From a checkpoint of a small mixture-of-experts model trained on Wikipedia.
Experts: 160 SwiGLU neurons an expert, a softmax router.
Below are experts of layer 4 (counted from 0) of a mixture-of-experts language model. Rows are named router (the router's row for the expert), gate (a neuron's input weights, with its number), up (a neuron's input weights, with its number), down (a neuron's output weights, with its number) and show model dimensions 0-255. Each number is 128 + 24 x the weight over its row's rms, rounded and kept within 0 to 255. Numbers have three digits each.
After each expert's rows: a language model's description of what the expert responds to. This comes from a sample of Wikipedia text that the model never trained on.

# expert 5
router:169126135139071138142119095118119101149077155122145119114148150116143161105146133152104096100105183155140118130132114130111106128118097117125100136123192152154125120151097141104174140154102125127129123153095086129095135155120093099121144189163138136142086116132083123124081112095119113175144122113104125134181145071080126120121122162143104129122134115128129124123084142123130164160103134145155102124108115125128118126081112116149142100145143109142117124098107153095121075095161101148121102151103124131168109157112120120126086138116118070115138130110143115138105099144136172157085162155135128144139139118171146141103100142091077120113128130132122104160119110107121145125112157171119095079173137106125140105156129128120136156127143123117134094088096143104122121140178075
gate0:129141113200115104186129139133170118116114135112125127110133122133119141134124161127120142139152122122153148093128094127108143117133104058073141133132130106131115086131110125119110119187111098135132136125122114148118135141133158138142123160154114140198135110121105120150149141060134139153106136121177109163177124093080133109137093118133139122132154107141162115113117164117126125111134115081133108158112122102105147131151142126135179149179083132106165119086125127110130097150134081173157079165122135140128118116102121145163089177150080137119120112098149108167172083128160128102063155133130133125137110128099049162121126111125162133135115098134119099140114091128130123098114147143128130132093126114154119128134145141117145136153138144109155126128120109102130085157145141
up0:134159138119126128140103112149140136104165108113145125120149144162119109122096111170123179159105133109088129092119127154135191136139141065113101162116120141134099162108122135106120152129103119111090112107141102118085097101163114181123174123142091137132131128128122152137119149141179123164099124169160148091136162106135167081064133109131160155161122116153127120093129104091153138150121145105107125123164138135141135135141140109125127129149150186114112141134106169107131111118112145117108146143138073096085139114191156149129137108148127139160153090104133125165173125120116108140144130124116130123108115177157087093142151094120150095094100145137135107138146146124125115119150093179139127109122116109088119157069150141090090086121141142112113120100144135145098095138123113
down0:151139110135128146157113156110115087139150115132135128134147134070115165073151118173124139136117123143140151120107119084159138146156132130126095124144163101142091075129092131139125187170107139125114115124174124164098126124145145135153122137090101100127121127154134129159122136093147140144140152117124139159155125154116105118129135131134181055110101149133133162134140091158171110133126194145131150143107120119177154128127121107183135132137132136153124137125129091116126104113130123136102098153110186149125092186118125111172094111113101119135115157130168106143143121161122120109108115146117122104153187122163159092120092075161126122136119155154125121144155159139121098108125098130086088125154113110140097137085122155144132172141108168163123124125128096130114080098109147
What it handles: First word or piece of field labels and titles like Class, Position, Conference, No., Act(or), often in infoboxes and tables.

# expert 28
router:170142121147082096111120129100127072124096180103135133115101151120148099116149126123090094092123177139093111152136128113141149123111112059108106103145112148135194145130117097128138113087163137138154124159121090097135071149116119106161156153135161165155120127141116111127113107108127132158142116130092154154145109060124136131146129174141112128125128123146165110123107157094141143131099145134158094142138120105131125113120123134143124143125104140115097144125106107121108101148178119132131113148077163137132143129116099139167088152126100107132152110117151125159138136131143156161108146136149108121080125123163130134100125132104092150143143146177142145150147133099139113131202165115084075116142156127112136079164117145134121158107142145107152110114142146086136112077164093
gate2:115141127149138151135131148121084125161172107105133120137084135143124134128118053099141115098119167123083116103130162139148093124150161118118124115140102134139144116144096114159105089150127131122128110130103107063143122119116131104183120093135138116116106097120119076077142118135135134134165131136141133118170154118162070101151158132104106108159130160139138135109138097122127118126126101153098155156124165118118135096105148139156107139167132134184117178107101133130110129105101115135090146108139157164151126142146144160140128150148150183083141142109159102147133138109104159146164158110126126141111086130103092186141083121148139118158183112127114111138105075130086107159123135114138087153127102139125170155140168155129150152128110152131126168121146086096117145109151149
up2:090122158113087159140141163158101091119146142145111150122157136131155105116117090103137135121125137128127124121099142152148101122152150132094140125136120130148175130136120119166156134102120156120159108155118153121146126089123079119143100105110139115101091112158159165096139115154157120119099139145110172099105119122137051099152160135124121122121106121131097134135115123163126164170156082153163102108125132103156147128128139137149083142163122148098086144079132146153108141152105124171080116088161131135134092129151136152097159130141173104123127103144122129127124117080172145138121129129093120155091155119131114124133115193155111164134204107151113140095124095147123151141116162077116100110155168147131107111113120166111132169137136123098166167124162137168134144111132121
down2:138155140111130124129144142160104124165175112130128121139184095150075118142119152145139109126140120110098161099119158105130138108129153142134106147141115128123165157119150134133113109144157145131131094125134139153173162095166168162126104135153094130158130112132123155125141155129130140137139118123123128103153166142093108107095130134107133126128100101100148138155128125136076173105118140124166171135155141140115140123154112116141125137162140165167125145167137097155149165152138107148143124192158116141167160131144102141112141165107146111156134161117108157121137107121160094181137158094079128121118097115112156098150106156090121083167155132160137160141145111181141132131157142147105115084089109095091084143119146093178147113137155151193093172098144139157112135159133121
What it handles: Pieces before -ic/-ized endings like achir-al, deloc-al-ized, telecomm-un-ications, Olymp, plus table bars and digits in chemistry, sport and taxonomy text.

# expert 0
router:194125134146096160116149120119116142152148126132146120146129149091142120132136108176115101097129147135160077139130165104156109123114102133112050115104095131161142122135113125103160124089142145144155126170129115127107118136124104096085127129121156115165160155143090089097141113116108106159130093100093156144177155103120152103101101161173088106140105125149142114089080132132140136159094115159128116116143088089118124136123106169132132109113124179104127119143115128144112101121134111139118091173075127106112125104125160121137117173104093113148156125127135145162125083140120137199127149118148112097108151105131136119104128121140096163141131170135159117152140110149147138117144129128139090134186132096134084124137145156121179140159100117114105120109094153118160127103137093
gate1:120110118105110113183140121138109096145101120126096147182111167140149112159160111138151098122112136127141091152118150123113123140104067143106143103222106101139154113113157118141132146105146166168143121136163127146100098118153140128136117154088140136157125115105111156077139131152123134113100104110113123123124158133131102138099124158095100145150144127114139123145109157123165120100103139142128120127112117124120091193137142110083137157139075136107131151136149126177145134120075117114096057146137128143110097107126144122136155174134124088154124142117160078101102079102152160149120126119156147128129092111111132123127119096156145191160151141134104082144129144120136146132082155146152110152129154093163144137165143125106140134120114117157111086144109139119153165113147147
up1:117115129117121136120155177151147122112135149129126145081114135118147131135121145128123120141123096167146125143131138128113091161122113108070143141125131119139146102166191095070109140123153132125102146173121144149139151113122141152072151134170112150154111140097089134099102133104134126100127105149083089140133195138131159134115117147145112158143141130104132104149122149086141132146185095081158128112132143172183088152136162099128148125138141091159098063113121078141143130131139148138140127102141164125089144105118118109162126120115130082150137136126159159122114103124114134101156142089175184091109133163137111077160149116130170154138144149098112124157150125127102133143115099136119144136130098119135110131101154133159137150078150113137144130122076088144107149159142107
down1:129131182140153082152109127137171145126154161110128076090140161165124115119138140096143097115075122120109115121140124113118151075097155112150100160121149149092125117115130153128119092153167153167117138101105164118111105097119101146126146171087113160164156113149147107174122113088119104154132089104112124135136098166125138102123127102117147132112081123117120111152147149135135115118192107134130106160139079122137133107132121098102127164069120082119150149151150110099155163128129135112118120125114157115139112108121141121160149115115096125103117168141109177111161176122134128151126122107125159143128115105169139142173145149104126157099119117174097128122123092122120087131131132120126187094144107096097122121146104121090116108116091104123128125163161130108106080111180126
What it handles: Hyphens, en dashes and open brackets inside compounds, year ranges and match notes (kick-off, 2010–11, (pen.)), plus short name fragments like ik, ip, Mc.

# expert 15
router:149134107150094122129156113139127124154141137130165126120124194123122122146136121152090102080091156176139096140114144111086134138109107098100082118139145181196109117143135110123150071123110148119137151141127132114090101152091107118160148165100148120128169095129116114098121087113121136164146116097097107137171140078137105141128119158140134102140123116126152098111113136131110144145127135117140120130151114129109125148130132152118154112133131141147087114143119159104101108108176117118102097164138081139152129127099158148159105133110135159148136101184123147158060075082143203159149140123157118124141156116129134137126107125145118141145139110082135148143101133153136135065161133104144105096120133109111147083121127133123130145192127142112148119136100149110151142112131083
gate1:114101128107135136136133137132123169101122101094132133109163138100109103117103128163106125161125147135097099119110121099142153150145099130092149151159123145126107149093130133114125142108123103180121141120117160127166129135152121144122142148124117114090126124136091108151108101147069137124177140100170164107125145147170118129038116096155104157133147112091120138103094173128133106095118144090071176096172142175089112117128158162157176129149124142106108143152118166114117135093152129122154131147149138112117132151129125152154111116143094082118096150092110153157136145139134077087126157109119106095122156100126103163122151104133156179126082122129129117100104105127168155141166119115100147133107098142132136071107127127124088116087124120131131129086121118110105109130143160
up1:114104140090116157152102147146106153155129088112097119117143098092100098153121104152131118120101141176139077116104098117185149165123077115148109112109125124105101128106103080141125152092103144185106150123124122154121093144146127154115113098140104118094098123113109111119119102127127177108149119153101157103138092103156112143124102117094120134164107114078134073144121130108162151119089139092127145153108131150148136125143141111135162113109118113086144161159130110157160117111105113116126161138134127107094135160110134134168163119137116148132168139151081131160208079143152146129131124145118117169109108097156134101122144149141158115160103169145129125121143104163118098143117091095141170106151159131113141123140172107136104105157150129150179171104155114141132132113133127
down1:086120096081144139144093118138156122105137124180090072151096138121147151108115134125110132137140122129139157135116091135127115104104139117133117116082125142168174110118148090098133099119080112107123148079114157134150118138136120116123096138175114132114098080087141115124104165143172112149146124122130079137114087134134142114087150138125129150112143153107135085118140145154128108151120117096147096132099146138068142139135140121100148101124125182142147176139164099144145175109122134121129126136130138155129122181100137129118108101164138102169136107165115186120134108139145131106119180168113095120143151107168145099104171143135165117106104132132107128144112161125102125104134125138105143083154117156141180132139159106144109157166159136074150141114099132161092108115119162
What it handles: Single lowercase consonants beginning a word split off from its rest, especially h, f, b, g, e.g. h-ips, f-erry, re-b-ellious.

# expert 25
router:159125182183056147109137144124126131140117133162190106157120130081139103135118101161108133130120127117148129117132096113137131130118110094077095125114157175134146132124090116101124115092105128137124111192101114114137128183105100106085137118109160074160151138138078110134098112149109108137171135113094150139164123101121131132116125164168119089158134121149129143102112129117115178170113110149138083132127105129126141122111106121185142100123112137123126109119099106144112117123117121163152099169079123174117141107108106137158093126084103109140132107163137151154085102124099127205122143119146128106109183136131114119116117143123114117131160124145146150186147132108144143121152122116109110068137140120114132108126141139118136161118135141101126129127135140081141094124145108
gate1:134108130127140149104141144151167108107182093141122101119145132169191086088168081128125131116150157124102088105140150096118126130110128130153129157148132133079106132096079162108112118124136119133112143125139102098115122133094110155146124188116135103160151128102154131129127093157128105150120127121110131127117094125156115126118119154157078157165119145123152150113103129110149094126141151132135116074093118124148127116150163121142185087123112143092104141152136131111129142179123094162103078154136157131130159166178086111135124127143182119123105120173123146124113119131112146112079149159123142118101113128133172142119126089098094136133129109134135114141156137170143160113156084102147140160096087134120107127153147127129170166087097131133130105122065105126133108103111162
up1:137145126100145157136141103140145092126116100146135115135115141134136143118099120121112136118139092131143179104120130153116128070123118107159137139147139106128128115140102091112110156147117141096147132113131134135140170110163111129114135119117120143085147157138095158129143143141141095150118147081154114096146126130121126097112137155121125135132110101129121174103146134152117128171154057130125108202128103141153162118130073098095109084146083160095160121112070093147183122145138110122155150137154103155095174153146127146127122153131158105123078147122145138125155130125132112123132083125132104121083178110134097110107109119047122089144097080144120113154112128136096137165137176134101092134129120101118101138117172168140134166087146114112103127155123150085098108142141123
down1:116154167072088095159086124181130161128124168148107155086089110132116135151127117067109124167145150120158099131115149145143128103109129108080140132136099127157117139084134108127151133090137097138131205143125147141130138095125139154124148117141154122147128130126106137129142126113165193146178097119118156118123123089143106127138119092136145130157144108145140150139098151135146109111100151180127126133129148117102128121164141143129157133065110162098088108167145135145071102118102125130140133114109081077127106162123154165122149122175099140116124142136117130141135078101112143110131137142099136106144147127104155164183124139101099117140160111122159127121159119124129134088107134088120139128125063112162134152112110138120122083130129103156110087143107142113106122125098106
What it handles: Final syllables of personal and place names (-an, -son, -ford, -mond, -ian) and the commas or table bars right after names.

# expert 1
router:168112103126084120100135129130164099097137155134139076137147154098155119114161122166112109125139159153170089165123145096138101118130127107110095116160166151168117091134112146092147111114098110121143108178114117173126076135116076105119158109151163129148144128161080112117138116097121114138158116087101124141135167075113142124125135148150140122160095116118160081091100134103143147141100121152148139139164106128149107121142132137156148110144079116138117110158129136154159089100140159129147121126113152106131147093130130130147090141119089128135176118155171131123109083098119148170095165160136126136118139137133093129081142100110102134136166113149142116122079130108114163117172152132130107126125161123109113113186172116118150136132117158084155120086124157136146097128152115
gate0:136106136112140125150119141131106184118137182125102136138183132096157129187171103115145110132129125122147123130138167095170109125120125172115101139165147138145130079145138114176128130130116087126105118158095123115135129136144137114136117082120077107126145132151135125113109141114159125147153090112129108184131130125135147131120125146078127134076102158124145132140137123175090116133128136129149114122122122117132167136157149126127173155145129119137119095093157104124146110146117171156180096171106155099105176161131098123128120113137114188124151108153106160199111127100104157131109066156114105140142071162122084128136142132125166117103103073153198122126122094113111135145149147112142084120118134115159106125114143138164107117132125128081148141136114124133133129111130146
up0:106132153155122145130137156150153165130152138118091168133128180158110151116110051125119105123101142142129129144128132114128095144141126119125127126177123127147084129110157156153112110171141152098149121154103101114114119168159092119096087107133131139108133131116108121093099136072137150113132096116130100104113148109093109135139113119081136130119074129120134114112140127130104167114138158129173117149099136121120124131142140135162126112113120184131139115162133138151138102146129118072140069100098153128145145106102142156148166138099131092131159083146044153129181110146155127176145109148091145146145109120170139117127135123167160127119126123115107100121123122134122151102117119080129092091128138097161140140114117169142107129195092134131129192120150089138109137136131113
down0:051077101096122096137159111128109140120133134165131120099103149097118120109123147094115128135123099155110133082096121149124154171099161156099151128154081099099135110126121168127108115168116113100123118161126127191138123141128070145123172166112134129166128109113140136101116187147115147163135126105123104156100105131132094150114109084112092096171179092145112140142152110109111113174154185109162122118126099113094099120152088147144117124151129159105146133140125122116127078146092162136124105142152145132111129135134135128099137127146111142148127119118118128161146124135128150105141143115139164174134154121127087105162171133152110126087113084107112128134136121103119141130132088137111127099175125138152145124138129131117117173147165097076136127121137128144146088084095159
What it handles: Word-piece fragments inside names and words, often after a hyphen or table bar, such as c-ert-ification, J-er-ry, B-ert, list items like "- T".